config.toml
router_score = "softmax"
normalize_top_k = true
rope_base = 10000.0
init = "uniform"
init_std_o = 0.00382
lr = 0.00542
beta1 = 0.9
decay_shape = "sqrt"
final_lr_fraction = 0.0
doc_mask = false
Below are experts of layer 6 (counted from 0) of a mixture-of-experts language model. Rows are named router (the router's row for the expert), down (a neuron's output weights, with its number) and show model dimensions 576-767. Each number is 200 + 30 x the weight over its row's rms, rounded and kept within 0 to 999.
After each expert's rows: "comes before" lists some tokens at least twice as common just after its tokens as in all text. This comes from a sample of Wikipedia text that the model never trained on. Tokens count by the router's weight.

# expert 14
router,220,182,196,219,196,149,236,246,222,231,183,203,201,217,233,261,207,159,182,227,184,202,202,247,237,166,171,205,207,208,243,235,187,232,223,225,182,196,221,217,219,177,177,169,186,193,218,250,197,254,127,176,190,224,186,169,175,159,269,135,223,181,190,182,160,200,149,190,190,230,265,205,184,213,180,219,241,257,171,195,240,244,263,225,286,184,189,208,156,211,167,218,195,178,214,145,222,265,227,201,248,203,141,185,176,195,209,178,169,224,207,256,226,206,272,203,181,165,232,192,178,220,206,212,261,174,136,234,193,209,162,147,186,257,264,213,169,246,201,219,175,162,202,227,191,219,157,251,209,182,245,228,193,139,251,211,198,209,225,182,205,232,186,237,187,233,120,184,261,177,176,215,160,159,169,188,152,171,231,182,232,185,266,201,231,172,194,159,191,267,180,212
down0,219,279,170,206,194,180,158,175,215,165,187,216,185,168,175,164,226,170,205,222,193,255,228,152,212,157,128,152,179,171,216,193,198,199,190,212,178,182,198,174,169,230,190,218,245,205,214,208,137,183,166,141,238,228,154,168,204,196,189,201,175,205,243,171,217,227,194,178,244,237,178,212,136,210,167,209,159,184,186,233,218,200,156,201,178,253,226,190,138,145,219,225,157,189,196,236,191,214,182,197,162,201,165,186,183,197,219,222,201,185,174,185,242,137,198,195,207,228,200,193,195,213,213,214,233,150,242,194,240,162,193,263,188,199,189,161,190,178,253,216,219,188,225,208,173,224,189,186,231,257,227,167,211,184,178,231,215,201,212,202,224,127,226,203,191,232,171,236,217,156,201,210,189,200,230,197,175,202,188,134,210,163,198,223,266,249,230,172,197,240,184,219
down1,201,138,174,222,208,192,191,215,171,171,173,193,186,175,183,171,235,218,207,240,215,187,212,220,180,215,208,157,174,181,252,206,173,222,171,240,133,209,228,194,174,124,237,210,189,219,141,234,165,158,190,189,186,180,226,201,274,228,195,180,175,179,182,243,167,189,193,199,240,215,166,250,188,218,221,270,183,160,162,218,204,171,251,243,227,202,164,165,156,259,165,186,200,198,228,218,150,238,241,225,184,208,155,188,179,170,227,200,194,194,150,247,224,186,184,201,198,195,118,235,222,153,205,223,119,202,214,153,209,270,185,212,197,216,177,175,213,230,239,238,210,204,154,167,188,214,220,218,183,199,240,156,208,140,227,156,184,239,187,232,204,184,206,157,177,178,205,218,217,180,168,235,196,196,195,170,195,182,160,257,183,203,203,221,203,248,183,191,232,208,167,166
down2,179,226,232,205,248,218,200,181,164,145,198,185,192,200,223,222,209,138,195,208,185,187,220,196,191,185,214,218,154,200,180,169,134,191,274,181,204,191,194,272,163,205,186,220,206,168,211,214,134,189,169,158,149,169,176,219,208,181,205,202,181,191,216,201,220,248,178,196,166,203,194,149,219,213,176,204,241,205,197,206,236,207,177,141,197,142,194,193,210,238,205,195,215,218,158,198,222,202,164,187,137,177,181,205,207,155,150,183,191,181,221,188,228,227,193,178,202,168,177,167,209,206,189,175,222,173,240,204,186,193,182,203,263,239,218,185,245,217,226,211,205,192,225,216,181,231,193,222,180,196,185,214,199,234,148,192,145,158,233,222,219,236,168,258,194,218,222,198,173,202,138,206,217,214,212,170,197,205,196,216,187,228,260,188,177,189,205,232,187,219,167,205
down3,201,211,188,144,168,174,213,219,194,179,246,178,216,277,223,218,192,195,151,192,255,174,165,197,202,176,221,202,140,217,203,180,148,220,197,214,213,144,180,204,238,188,209,223,148,188,187,173,221,133,184,205,200,258,175,191,198,195,192,205,188,164,190,183,196,189,205,187,183,191,251,207,172,181,170,197,139,171,223,168,231,215,220,171,231,236,182,236,209,168,180,176,240,190,246,214,191,179,211,224,211,251,181,223,217,228,263,240,194,189,209,254,232,167,201,206,188,194,238,183,209,238,240,203,195,192,166,215,188,193,259,239,252,239,206,228,184,196,144,252,195,196,198,255,196,193,182,187,240,188,185,204,194,239,164,216,227,129,156,160,232,216,201,243,184,215,198,212,192,195,206,229,176,231,217,268,174,229,137,167,155,136,245,178,140,152,204,218,207,207,184,160
down4,192,195,231,180,231,158,197,246,296,174,228,250,195,228,222,200,220,225,201,188,220,212,160,231,159,135,167,221,209,190,212,198,216,216,220,206,191,224,204,198,228,238,150,206,164,202,214,160,198,207,213,123,95,177,235,233,189,171,192,252,177,146,217,144,176,246,192,215,194,228,214,205,152,203,156,204,213,195,195,176,194,196,170,237,224,220,199,229,188,255,158,245,177,178,196,137,237,201,238,169,116,206,161,202,178,244,127,185,225,174,222,210,238,216,188,165,176,194,206,242,212,229,155,200,204,202,219,171,225,179,158,161,210,236,173,192,184,221,185,210,219,200,163,174,168,225,195,260,174,152,195,179,182,206,197,207,226,246,167,243,195,177,169,218,188,206,153,217,194,172,212,181,200,192,269,220,176,238,190,181,210,230,255,256,205,225,201,165,158,218,144,207
down5,199,200,266,244,168,164,217,203,144,203,175,171,252,169,149,181,226,180,169,223,216,206,230,240,180,203,227,179,218,296,153,244,216,222,200,167,167,192,184,196,192,248,222,159,163,171,201,181,209,159,190,218,162,220,244,211,232,172,202,199,243,229,192,195,235,223,213,215,211,176,211,216,178,231,231,176,175,144,221,189,248,255,165,194,246,150,246,233,153,183,178,202,195,208,166,237,221,188,227,146,224,216,275,200,122,225,149,238,170,237,194,211,178,180,184,150,190,233,246,175,203,183,242,203,182,210,201,179,232,211,213,185,136,173,172,196,136,237,186,230,241,275,226,252,223,222,233,275,152,244,278,234,124,195,236,224,229,188,167,229,262,222,187,198,133,219,171,238,190,188,225,216,214,222,237,185,216,162,243,145,174,194,169,223,181,144,183,177,219,204,152,226
comes before: ".", "–", ", ", "000", ",", "th"

# expert 3
router,231,206,173,181,233,209,189,226,173,196,242,252,214,160,174,198,220,197,194,198,172,176,165,247,157,212,234,174,193,204,179,230,158,225,217,236,187,173,158,233,195,216,204,199,206,252,110,148,167,198,234,228,255,232,215,210,186,181,127,178,213,177,222,170,224,226,192,245,200,186,190,241,201,223,273,213,189,195,257,192,220,197,208,216,186,227,178,190,138,253,207,220,226,192,211,296,231,195,182,193,188,173,166,203,185,188,190,234,265,234,174,139,176,209,214,198,226,201,181,246,216,225,178,190,162,222,192,198,166,199,213,183,215,180,203,209,211,214,208,261,236,251,187,225,159,223,211,231,216,196,245,210,221,190,243,228,191,202,230,204,192,147,180,255,235,213,249,206,136,138,216,236,192,149,196,193,215,236,199,206,240,199,199,214,176,168,231,214,218,250,196,212
down0,187,173,221,206,196,194,231,235,208,217,154,215,174,165,229,237,236,155,168,276,190,250,178,184,201,203,186,196,241,214,202,237,184,227,203,180,178,169,214,206,221,170,243,246,215,133,201,220,216,190,216,254,191,246,179,228,257,198,186,180,194,193,162,161,216,197,177,170,188,240,211,229,199,229,217,216,143,230,145,187,208,195,181,152,170,178,221,189,212,158,196,155,205,174,202,197,187,206,231,196,174,224,226,225,203,222,180,157,206,235,194,137,251,206,190,184,149,188,208,209,183,212,197,156,193,250,190,197,222,218,241,188,202,219,213,206,189,187,231,201,213,220,216,244,229,162,206,229,200,194,132,172,181,200,167,197,174,221,176,164,238,128,190,203,253,177,215,197,154,230,192,192,223,237,200,216,149,208,265,224,195,220,191,228,216,199,206,234,201,183,196,235
down1,227,155,213,178,143,223,155,169,204,198,230,182,190,157,232,164,238,226,183,181,164,208,175,179,220,171,198,226,191,257,209,200,191,165,218,212,235,205,189,235,168,206,179,238,253,174,177,208,157,250,206,217,202,155,213,219,257,221,182,187,189,204,202,239,190,180,190,231,200,196,155,166,204,192,237,244,180,186,153,146,253,199,179,201,230,197,267,213,203,220,255,250,190,216,150,233,188,192,195,233,197,208,225,178,171,262,199,205,212,256,181,188,172,222,153,206,204,195,177,206,229,202,204,233,169,179,201,140,292,150,203,185,186,159,194,169,271,187,246,260,170,211,149,206,157,191,219,207,247,195,227,142,221,234,165,227,212,170,231,173,191,223,119,214,203,244,220,224,188,198,214,219,266,172,215,214,253,197,206,150,206,196,206,193,176,190,169,244,227,184,172,210
down2,176,222,156,206,185,166,221,205,183,224,163,235,199,209,174,224,205,184,208,179,195,223,203,187,131,221,189,228,189,167,195,172,165,232,182,213,204,187,137,189,200,245,177,213,204,252,209,182,158,175,215,214,196,192,215,228,191,229,168,182,217,162,180,192,149,218,159,192,190,239,166,139,246,194,181,197,225,244,170,222,179,174,177,133,202,161,291,197,171,180,167,225,188,218,212,203,228,244,206,167,204,147,169,208,195,195,156,214,169,190,165,183,217,171,232,205,180,189,190,159,215,178,235,203,205,196,172,221,246,149,199,188,248,175,182,233,174,191,184,228,222,222,178,158,221,225,184,253,236,269,204,196,169,178,173,206,198,226,220,169,186,179,184,214,219,209,221,215,217,202,174,225,218,232,190,207,245,211,181,208,196,159,242,198,278,170,226,226,219,181,171,149
down3,212,184,154,187,169,169,159,220,248,224,177,214,222,145,156,151,167,227,167,243,192,196,203,251,161,182,203,163,147,207,201,208,200,191,259,170,227,250,186,194,231,227,215,223,179,193,177,195,140,163,166,178,258,175,165,192,200,178,221,191,200,158,206,187,266,153,193,185,174,227,177,179,192,179,193,173,193,169,233,233,249,150,206,198,200,226,208,199,181,238,222,169,193,285,200,181,206,248,192,189,218,217,184,137,173,198,223,220,231,191,151,162,194,240,233,183,236,232,179,218,194,248,256,233,237,170,195,240,173,188,248,239,167,155,179,208,178,188,224,241,252,178,184,224,193,210,215,232,217,255,153,189,171,223,155,206,191,184,238,245,167,181,197,247,175,201,199,203,200,168,202,196,235,200,239,175,198,208,178,159,222,168,187,197,213,234,232,230,226,154,236,193
down4,213,214,187,199,179,191,220,206,180,172,164,237,248,200,216,168,201,179,196,226,230,253,208,199,240,183,221,199,185,199,200,209,172,216,174,198,183,166,175,186,216,219,222,210,160,187,212,179,198,183,156,202,179,203,207,223,193,226,206,210,212,227,169,177,171,179,162,201,194,187,194,199,197,259,230,207,155,186,236,206,136,154,231,229,171,155,172,253,204,190,140,201,233,191,242,151,250,209,182,220,210,172,198,152,172,162,242,224,185,198,204,229,168,195,206,196,174,208,248,150,194,199,212,214,225,152,302,202,217,236,196,172,168,180,203,184,244,156,171,173,205,254,199,209,245,197,188,205,184,173,228,217,272,197,179,192,137,162,160,211,212,217,225,173,160,221,166,186,186,199,177,254,138,203,201,135,179,132,195,210,174,171,206,259,188,252,235,223,220,249,173,146
down5,140,244,195,116,182,211,193,187,220,220,128,193,179,184,222,238,167,244,212,220,210,172,182,224,158,171,213,191,210,222,195,223,199,201,132,204,194,212,170,213,203,177,179,188,179,202,185,162,153,209,203,118,215,221,177,212,189,214,185,208,245,192,228,202,234,231,207,128,207,210,205,183,246,174,160,205,159,172,169,209,168,211,230,209,202,193,233,224,278,266,189,186,186,184,170,142,187,145,189,203,197,145,190,221,169,207,192,175,149,194,234,223,156,192,234,210,243,140,245,162,174,210,150,194,204,209,218,238,184,195,172,197,190,205,225,209,252,180,229,199,179,204,198,165,109,197,204,237,221,203,118,179,238,228,94,195,175,201,132,214,185,247,269,188,205,173,189,202,189,215,171,212,214,247,175,164,138,141,176,206,217,170,227,203,197,180,262,259,176,214,187,209
comes before: " | ", "0", " |", "| ", "3", "1"

# expert 2
router,167,260,249,245,263,247,213,217,189,235,152,224,172,169,179,217,161,239,188,221,197,250,198,208,151,166,223,234,225,164,188,193,170,217,180,126,220,193,172,229,221,173,237,152,211,236,155,220,192,191,222,186,142,215,190,234,216,211,207,250,139,201,195,218,194,229,239,182,227,234,205,208,241,202,191,220,167,190,178,244,127,215,186,150,159,164,240,214,234,175,242,183,197,186,250,193,241,215,249,230,211,194,225,262,217,165,247,157,209,145,179,200,233,181,227,257,174,200,201,170,184,252,164,168,189,220,174,144,234,200,223,204,222,232,165,188,251,264,243,206,203,152,165,179,194,251,205,146,184,186,171,189,215,205,180,166,190,221,170,207,190,217,214,209,210,145,202,164,226,244,209,148,182,219,217,203,173,185,259,181,205,202,192,252,193,209,185,215,230,251,209,256
down0,123,199,210,225,232,242,251,194,180,186,207,216,167,139,173,214,212,204,197,211,155,206,222,203,204,224,238,195,148,197,233,199,223,256,167,208,195,201,187,218,140,205,238,161,143,249,218,124,196,185,227,186,168,235,192,220,180,208,215,188,262,207,169,236,179,212,186,181,225,205,196,151,205,262,228,239,155,240,199,167,176,176,172,196,231,193,225,196,172,178,198,193,208,217,202,164,164,219,197,174,198,215,264,161,234,231,209,231,174,160,183,195,154,169,202,178,175,178,133,195,223,210,236,161,209,172,183,232,127,237,176,199,192,134,195,156,192,198,178,204,207,160,165,173,291,143,202,210,153,217,256,164,203,195,247,200,210,220,196,229,198,232,197,144,236,258,194,158,212,160,181,205,179,213,217,202,195,189,173,200,177,179,196,213,189,179,209,183,180,176,245,213
down1,250,226,178,162,185,186,156,159,211,210,200,199,230,207,190,201,177,184,184,181,136,213,202,203,204,236,216,198,189,240,187,202,217,233,179,172,197,215,140,204,249,231,219,248,189,192,231,157,168,208,212,237,213,232,185,222,185,194,184,248,201,221,133,156,178,215,179,190,234,170,165,209,193,252,191,202,199,169,228,161,230,235,218,206,251,144,210,208,247,142,209,190,205,213,200,214,236,194,240,239,174,189,191,156,139,223,174,136,222,162,186,215,183,244,206,299,233,201,209,223,176,191,175,166,226,192,204,160,145,188,193,151,166,208,167,175,192,230,203,235,193,159,166,148,204,256,197,152,201,214,216,162,184,189,227,177,173,169,231,256,154,243,166,161,191,197,234,167,195,191,249,190,218,187,229,158,205,255,218,229,193,274,161,184,198,182,149,206,195,243,135,229
down2,222,235,180,197,155,243,227,189,214,150,232,246,159,180,167,219,173,222,146,226,173,220,185,208,135,221,207,202,151,245,202,195,185,193,147,174,179,206,196,242,195,192,149,228,255,206,224,218,207,168,223,179,213,209,200,211,167,179,239,199,206,238,221,203,195,207,178,160,185,182,177,223,188,206,180,190,239,220,238,190,192,256,197,225,192,215,211,211,206,252,241,199,213,250,188,202,211,200,207,226,184,239,185,136,172,205,189,166,199,175,184,237,188,143,228,240,268,198,135,244,189,240,221,181,185,182,138,215,143,206,196,172,229,235,167,231,196,203,112,221,188,185,196,190,220,213,179,203,190,237,248,194,199,193,129,238,212,189,213,186,237,281,206,229,199,224,226,191,209,210,200,173,155,186,185,165,213,154,163,217,203,194,148,203,220,191,170,162,268,180,153,197
down3,210,207,198,231,165,167,217,171,199,181,133,164,246,166,168,152,213,234,201,204,230,201,222,213,139,160,201,119,190,241,196,212,185,187,239,221,198,178,179,173,214,201,198,205,184,204,205,218,217,215,217,209,248,171,196,218,222,179,206,228,234,229,168,211,219,230,206,181,240,243,197,188,211,162,211,213,178,162,210,244,192,191,210,231,209,181,201,186,222,131,211,185,208,176,222,164,233,198,209,182,228,171,118,264,225,221,219,226,207,137,157,186,202,174,189,228,201,176,171,215,202,175,209,211,209,200,159,232,203,206,167,157,211,187,167,204,188,143,222,214,212,191,225,146,176,234,212,181,177,192,179,214,255,214,210,184,153,226,258,187,162,216,204,222,209,189,205,258,227,220,192,179,184,201,235,220,199,218,202,226,212,146,161,184,236,247,184,165,165,205,234,203
down4,197,207,193,193,219,178,185,229,208,251,196,201,206,183,207,187,159,192,213,180,223,187,182,264,234,159,211,218,226,224,202,152,177,178,224,175,167,188,159,203,198,204,159,213,238,202,159,204,172,165,220,173,246,194,157,189,193,240,218,220,274,210,246,250,166,252,216,221,163,188,181,225,184,146,230,231,193,152,191,155,117,173,216,173,138,230,165,173,233,248,205,179,189,222,222,189,245,179,177,193,188,197,146,188,216,166,214,219,178,193,221,228,134,194,188,202,240,225,196,201,207,182,180,184,141,263,225,211,259,197,178,170,188,150,166,196,212,198,178,201,188,206,207,193,175,192,222,198,192,262,186,261,204,182,184,167,173,199,149,203,213,251,221,169,239,198,173,210,201,236,259,208,182,203,204,217,158,203,219,197,229,218,156,122,174,276,152,204,181,197,186,155
down5,172,199,208,219,213,202,154,181,172,171,216,207,225,203,184,169,247,236,275,216,147,158,195,190,166,197,179,220,185,211,200,173,198,225,178,247,181,166,201,222,244,281,227,202,193,240,134,210,203,244,188,243,224,231,225,179,213,138,184,194,170,138,206,188,165,280,176,263,200,255,231,223,172,172,150,230,230,186,213,205,185,179,185,278,265,246,183,198,161,189,218,194,225,197,184,212,211,195,219,209,235,241,186,178,195,224,166,145,137,146,187,221,203,164,223,159,179,155,257,188,226,215,200,255,190,211,202,188,186,181,140,234,197,208,186,204,221,207,167,196,131,149,156,232,232,187,186,161,190,194,191,214,237,229,208,181,217,245,227,229,205,164,192,205,171,172,195,170,205,168,131,190,122,212,162,203,181,193,184,231,129,179,186,173,170,233,194,248,239,257,203,170
comes before: "\n", "\n\n", " The", " He", " In ", " In"

# expert 11
router,171,172,167,197,160,232,170,152,214,166,216,217,259,216,177,158,227,173,161,164,208,197,178,200,216,180,256,222,191,147,102,192,209,188,227,172,196,197,193,175,238,235,198,194,258,165,228,202,208,150,164,233,198,216,233,195,202,185,205,255,222,211,149,150,200,166,188,211,230,224,220,218,199,221,217,204,202,154,213,209,203,152,159,248,171,207,229,115,220,190,197,140,176,229,198,261,170,205,146,215,226,225,257,226,202,230,189,229,157,206,170,184,221,175,181,182,164,226,221,221,159,261,258,203,181,152,208,196,195,160,245,205,153,125,171,202,185,159,174,250,220,258,199,239,158,178,192,156,163,237,225,174,203,224,263,165,203,177,236,171,210,191,219,175,222,172,208,252,161,178,259,184,224,158,196,164,172,201,154,216,189,170,131,200,190,173,202,245,260,152,234,204
down0,145,253,202,239,218,259,183,173,214,219,145,191,193,194,172,176,181,186,194,210,224,200,193,168,255,207,201,183,242,227,155,170,197,201,210,192,272,157,261,177,206,168,232,169,175,200,213,225,167,237,221,237,238,222,205,154,203,203,163,177,183,204,228,213,203,215,199,165,195,189,190,202,196,208,213,221,222,228,188,205,139,163,222,222,173,174,147,171,193,171,110,231,223,189,213,196,200,160,247,147,200,204,210,192,197,214,176,212,148,237,172,259,204,159,208,206,273,140,144,184,210,228,180,184,232,212,172,245,246,120,226,216,198,145,162,193,183,216,213,200,186,251,156,175,165,220,230,202,217,204,235,243,195,173,112,197,260,166,129,203,242,165,232,224,203,197,181,294,263,212,172,185,210,214,214,234,234,194,180,203,165,282,248,204,266,194,167,199,221,213,156,150
down1,220,181,170,200,197,219,247,198,233,162,205,196,179,179,232,189,180,241,198,171,198,176,196,155,185,198,217,200,160,245,216,189,174,153,260,174,183,215,200,205,205,213,203,190,239,185,229,239,205,183,196,255,181,213,209,217,238,228,166,209,226,201,200,234,258,169,201,215,191,187,164,146,162,226,192,179,186,201,197,219,173,211,218,161,194,217,194,150,154,194,227,169,221,190,241,198,114,217,179,225,164,214,258,177,200,193,221,223,164,165,173,259,187,177,228,277,204,162,209,201,207,298,211,239,144,217,179,199,162,150,209,170,174,237,208,180,242,195,147,225,185,159,225,223,199,208,212,206,172,213,196,179,170,243,192,191,172,153,215,144,239,157,191,226,169,186,172,178,207,190,226,187,184,152,234,176,142,234,190,230,181,204,246,275,203,205,198,217,217,187,208,216
down2,206,147,215,244,169,158,243,172,233,173,246,163,212,217,159,218,198,229,172,246,226,222,163,168,222,189,202,176,198,161,250,187,205,210,215,185,188,176,212,230,214,221,243,174,204,177,205,186,187,222,209,216,219,184,177,234,185,182,155,206,212,189,179,174,195,170,164,162,178,237,202,188,215,196,182,237,263,136,196,256,198,277,212,227,186,152,216,124,191,233,239,172,239,184,154,208,232,161,216,252,177,137,179,233,196,199,272,208,190,117,179,256,185,258,195,201,191,197,194,193,248,209,208,236,202,206,224,189,222,146,166,205,169,159,191,153,155,182,183,160,186,214,181,170,146,198,186,220,166,199,218,194,245,202,169,185,231,234,147,173,164,188,224,170,187,153,195,236,215,155,225,197,228,256,155,175,194,128,216,198,213,184,214,149,166,170,239,190,240,189,203,191
down3,245,196,188,201,241,197,212,231,206,198,183,238,125,148,274,198,165,192,204,266,203,204,202,247,226,164,204,169,189,286,200,161,217,182,174,168,214,245,191,218,211,202,136,198,134,146,180,216,245,175,224,207,190,182,205,203,177,187,227,230,214,136,271,219,206,179,296,211,220,164,204,128,195,232,221,168,185,162,211,190,207,244,192,218,152,196,187,269,131,205,188,181,206,208,208,192,168,184,179,140,199,195,146,194,217,226,183,206,166,197,183,158,171,281,224,175,219,215,203,198,151,253,144,212,262,194,209,221,236,194,216,175,177,264,266,146,199,214,235,241,206,191,177,208,217,200,177,203,148,206,207,219,218,248,205,228,194,198,265,232,195,185,225,168,186,213,219,218,169,174,225,170,223,201,184,233,169,168,219,234,211,149,150,173,210,235,185,187,148,220,207,214
down4,179,180,209,212,185,208,134,165,154,193,160,206,194,169,149,243,213,204,251,188,235,234,153,164,171,184,190,231,272,202,240,208,192,235,199,191,219,231,229,210,141,208,183,171,251,221,193,207,148,229,228,246,171,192,201,218,218,230,187,247,195,237,188,233,199,264,203,226,321,158,151,230,186,282,153,214,136,209,118,169,220,137,199,183,184,190,174,195,209,126,208,241,181,181,168,201,176,174,177,189,230,219,168,156,260,182,237,177,207,187,196,187,258,228,208,144,239,227,180,180,187,194,227,230,194,245,197,166,202,195,222,154,237,224,226,162,204,186,218,205,273,196,231,188,187,196,218,216,228,139,273,169,237,157,252,203,191,177,241,162,195,205,181,250,214,239,225,233,209,191,193,167,191,162,143,184,168,164,185,217,216,217,196,178,140,191,259,186,211,180,227,212
down5,243,211,240,198,196,209,207,227,185,199,187,160,204,207,231,196,193,218,192,174,168,186,197,173,209,208,166,190,191,172,179,204,189,181,244,159,135,240,230,232,213,233,222,195,159,172,191,186,232,150,255,236,220,182,140,195,205,193,208,175,192,188,178,201,238,137,188,175,213,196,176,180,248,182,134,182,165,212,158,189,176,140,192,188,205,141,188,169,218,228,203,204,168,234,181,172,223,166,144,183,200,200,205,203,232,185,211,232,229,237,204,222,214,185,235,178,220,197,209,186,226,170,176,225,141,205,196,164,162,206,200,200,163,187,188,243,184,217,186,197,191,245,200,230,257,292,169,177,211,192,143,251,189,178,168,185,202,213,273,166,203,211,220,188,226,189,204,230,200,182,217,211,252,239,149,247,198,220,213,190,234,149,177,222,176,184,150,132,202,171,173,158
comes before: " |", " | ", "\n", ": ", ":", "; "

# expert 1
router,179,220,177,183,220,156,206,176,202,164,242,171,199,221,198,218,120,249,240,189,216,254,234,174,207,206,218,145,190,199,132,180,278,226,168,211,246,306,195,199,206,172,224,205,236,188,166,203,202,234,169,205,236,183,237,220,226,189,163,176,231,150,250,253,171,250,241,211,118,181,194,227,275,203,189,160,173,183,173,232,209,178,203,144,191,204,205,208,232,236,202,258,176,188,208,164,207,208,229,168,149,227,265,180,185,207,168,225,244,177,244,181,162,258,164,203,226,233,143,192,204,194,186,228,197,173,221,171,190,225,222,193,203,206,206,135,202,233,189,187,235,190,168,178,178,167,197,163,211,179,178,212,233,266,193,237,220,200,225,228,214,221,205,250,216,184,211,212,178,178,195,219,182,219,207,188,133,189,215,189,206,219,248,204,195,199,158,199,187,206,181,160
down0,245,170,225,236,172,181,197,148,131,246,236,207,191,186,210,223,186,208,242,137,205,173,191,180,235,231,178,131,163,192,204,185,142,193,218,214,207,187,173,199,226,217,174,213,224,228,183,186,215,209,177,176,149,176,241,196,171,215,217,188,241,195,169,188,199,218,231,205,218,224,258,133,147,195,185,182,207,197,171,241,208,183,200,177,162,176,246,241,203,203,225,213,206,244,185,191,201,210,164,251,190,201,174,198,176,183,242,220,229,182,211,188,206,202,200,172,204,183,238,141,209,195,215,256,184,233,228,178,175,189,157,218,176,219,217,206,208,201,211,204,179,225,168,220,208,194,201,223,190,190,209,217,173,170,137,241,191,211,177,153,234,208,211,208,190,239,120,229,209,206,169,257,190,192,228,209,221,244,263,253,119,250,145,199,214,201,198,223,174,152,155,239
down1,167,184,197,247,257,213,210,141,176,188,214,241,211,189,247,236,239,166,196,141,170,204,217,206,221,207,233,158,217,246,175,184,139,248,195,261,223,232,193,185,200,220,207,193,187,168,260,175,183,141,172,221,223,159,145,237,218,195,192,159,188,227,190,190,225,222,184,160,216,228,214,164,204,192,190,212,151,178,210,161,218,247,138,221,174,185,161,225,180,167,174,212,147,205,187,230,231,170,195,182,167,220,194,252,200,230,197,181,217,178,229,160,186,153,261,185,177,164,226,173,154,226,211,211,190,186,224,209,165,151,199,197,217,221,226,224,216,142,180,172,213,162,177,116,212,236,244,220,213,195,167,224,213,222,229,213,195,216,144,276,141,178,202,193,242,247,190,177,179,197,195,157,213,223,208,135,227,193,190,160,201,245,254,195,160,177,179,182,245,238,207,137
down2,249,173,259,186,186,195,208,188,205,183,227,198,212,201,162,191,220,222,266,246,210,224,243,186,272,160,235,202,197,190,158,157,188,170,172,225,223,185,172,228,187,193,191,234,239,215,230,192,167,202,239,234,171,136,233,201,224,220,164,169,164,251,157,205,186,254,252,136,218,158,223,209,180,218,180,227,244,180,175,227,238,150,226,232,214,228,219,201,238,260,180,196,237,192,221,135,179,232,176,190,246,209,168,215,207,222,200,190,164,213,256,199,206,212,176,232,202,207,165,194,233,195,238,175,266,243,164,201,168,276,168,172,228,165,228,236,183,189,204,138,143,254,276,220,178,223,214,155,189,212,163,161,166,195,251,205,210,213,178,239,210,172,218,204,190,159,224,224,195,244,153,135,235,204,254,214,225,196,198,132,191,183,209,242,195,172,205,220,184,173,152,200
down3,201,191,231,214,184,237,180,186,226,215,137,195,232,177,211,237,171,192,239,245,197,241,215,231,209,164,231,223,160,199,174,233,187,185,214,220,205,219,224,233,200,215,184,222,221,173,167,166,228,165,207,158,195,178,204,157,241,266,238,200,160,208,152,221,187,186,219,151,186,196,161,172,172,206,186,258,208,203,201,173,200,217,203,178,219,149,246,177,157,218,157,204,249,167,161,208,225,217,244,177,217,167,178,228,203,152,204,236,182,243,182,214,240,150,164,174,267,228,178,234,186,237,205,98,183,162,182,168,234,200,217,240,225,202,242,214,188,202,205,177,208,250,228,218,207,160,222,204,196,224,185,263,264,209,196,196,217,211,204,222,185,204,145,196,174,198,271,185,175,220,202,202,228,172,208,181,215,215,233,159,182,165,175,170,194,149,211,199,205,184,177,210
down4,136,242,156,163,182,167,198,208,198,230,187,229,225,166,145,220,234,209,223,227,205,190,234,256,257,227,176,197,190,172,189,200,210,210,208,236,211,179,197,170,232,177,211,165,178,225,266,217,171,232,182,192,167,229,208,197,271,220,172,193,229,238,154,150,212,154,257,184,213,229,267,207,199,198,184,147,173,202,203,167,245,210,250,237,194,180,161,259,195,199,271,161,188,217,174,164,181,176,199,234,252,202,196,239,246,208,241,166,176,216,197,175,228,196,212,198,165,205,174,195,154,188,173,196,214,185,208,180,168,224,203,177,204,232,171,188,209,251,213,195,264,186,159,194,184,170,134,221,230,169,177,207,180,162,204,231,229,197,220,185,173,225,197,173,177,181,176,256,197,215,190,216,203,253,205,255,178,176,238,207,205,228,221,187,245,248,205,187,208,229,203,220
down5,150,191,241,158,172,174,166,194,166,260,209,157,208,164,173,242,263,181,205,237,197,194,169,226,164,185,191,190,205,212,150,150,180,201,192,223,149,218,149,252,192,206,234,201,191,196,201,215,188,257,281,222,195,257,215,236,244,150,214,205,178,230,211,168,238,180,217,187,162,205,229,159,127,228,186,167,207,202,164,187,250,207,188,231,192,218,225,193,210,231,220,211,196,248,239,204,223,144,234,250,209,192,217,224,198,151,219,224,156,145,201,214,197,171,223,220,197,196,208,179,185,246,161,187,221,224,238,165,234,240,214,231,170,143,186,194,218,189,190,187,191,248,199,198,166,206,219,169,212,179,246,216,213,253,166,213,231,189,176,219,189,163,238,247,180,167,217,220,191,262,208,217,258,189,195,231,236,190,192,194,247,205,196,158,210,180,256,210,189,274,246,184
comes before: "1", "2", "3", "4", "6", "10"